Weights of a small mixture-of-experts language model, trained from scratch on English Wikipedia.
Experts: 176 SwiGLU neurons an expert, 1 pick a token, a softmax router.
Below are experts of layer 5 (counted from 0) of a mixture-of-experts language model. Rows are named router (the router's row for the expert) and show model dimensions 240-319. Each number is 128 + 24 x the weight over its row's rms, rounded and kept within 0 to 255. Numbers have three digits each.
Before each expert's rows: "comes after" lists some tokens at least twice as common just before its tokens as in all text. This comes from a sample of Wikipedia text that the model never trained on. Tokens count by the router's weight.

# expert 31
comes after: " the", ".", " in", " United", " South", " did"
router:146102124172121148131120112147163166136121144120154123136133102082123107131103118090138130140116139113100116092121127143134132094097083136119146151129132131108148156127090173093104090121139102090130155106107142082170081125163081155162149118

# expert 7
comes after: " |", "|", ";", ":", " /", " on"
router:162069103137093102106109100117109112145139159105155139134163077115132103111103103105125141142120107112101161097134105124131102139115081123131161147135122160131172151111086184120128135118147111075133117100122119127135101127145073160144143142

# expert 19
comes after: "'", " Women", " People", "’", " men", " d"
router:146090133136113132097133072164132111111101152091170141106175105128137091097158066082123154150113110103094111098104105123153151122110112141104155159165136152153137171153083146115097116106119120131120138126126132107148097130147087153166116126

# expert 20
comes after: ",", " However", " said", " that", " stated", " whe"
router:141110101132100141138156082140126147127129123098142141146136105110150087113120099069160117135089111124100112118125132137161091142122097145117152136159112100148177179121097162099100099121117125107170170103129121100145056103156072153118119128

# expert 27
comes after: "\n", "-", ")", " information", "Personal", "Scientific"
router:146089130148078115167119090142099109116138139103173110134102102140121162131118120119114119110123108123129123101086130153144104110115108128158153190136120134144182112138141148126119115108123133144163131129076105132161101171132056138093110159

# expert 2
comes after: "\n", " 0", "W", "E", " DF", " 1"
router:168098135165115152141124098147153152144131155126130145132130111069114098142121109095155132147110150119108124085121138141124122086095086140109151161123131128125134175129084171101123092101149100088132157117108141095167092122168073164144165149

# expert 28
comes after: "\n", " ", " 0", " U", " Votes", "---|---|---|---|"
router:184093110157102145117138114141152143143125132089121131146132109093121097144107101087122136126095126110106152108110131125132108098107077136110143151123129125118128156127091175101091088121143105077129152106112132110159088141166093163158136141

# expert 15
comes after: " was", " is", "ed", " were", " Preced", " Succeed"
router:140130143170118111135121104127124119125119148097109127101161104100172106112108142114127116126065141116083125138122147162175080134083055173094146128142135132128153156113104160125113117135160121137150166108081159128148113159150081163123115132

# expert 10
comes after: " =", " is", " (", ")", " was", "born"
router:146098111136104145120127046162135104140144161128138121135113111136123138116137132128117133137128104111109105139101122157133102114111127128111134131179110162142126154155087185074137114149123121089189146110082123102153110132161019125133130158

# expert 22
comes after: " the", "==", " a", " The", "===", " his"
router:132098127175133122146107094139107092093138138118168108131140103095150100141086136103120142149099157119088128104096151139136124127122077131135137117118120122137174116172106127118105137117111091083159126134122145119143079155168097139141125128

# expert 0
comes after: " |", " the", "|", ":", " a", " The"
router:136107099145126127113119139166086108112136117109138134115147101100158096090135123107123134121074123098117123133161129127172121111100112134124154159119151149166146138154131140132126134118132114071142150129108124093162116154146092184135142117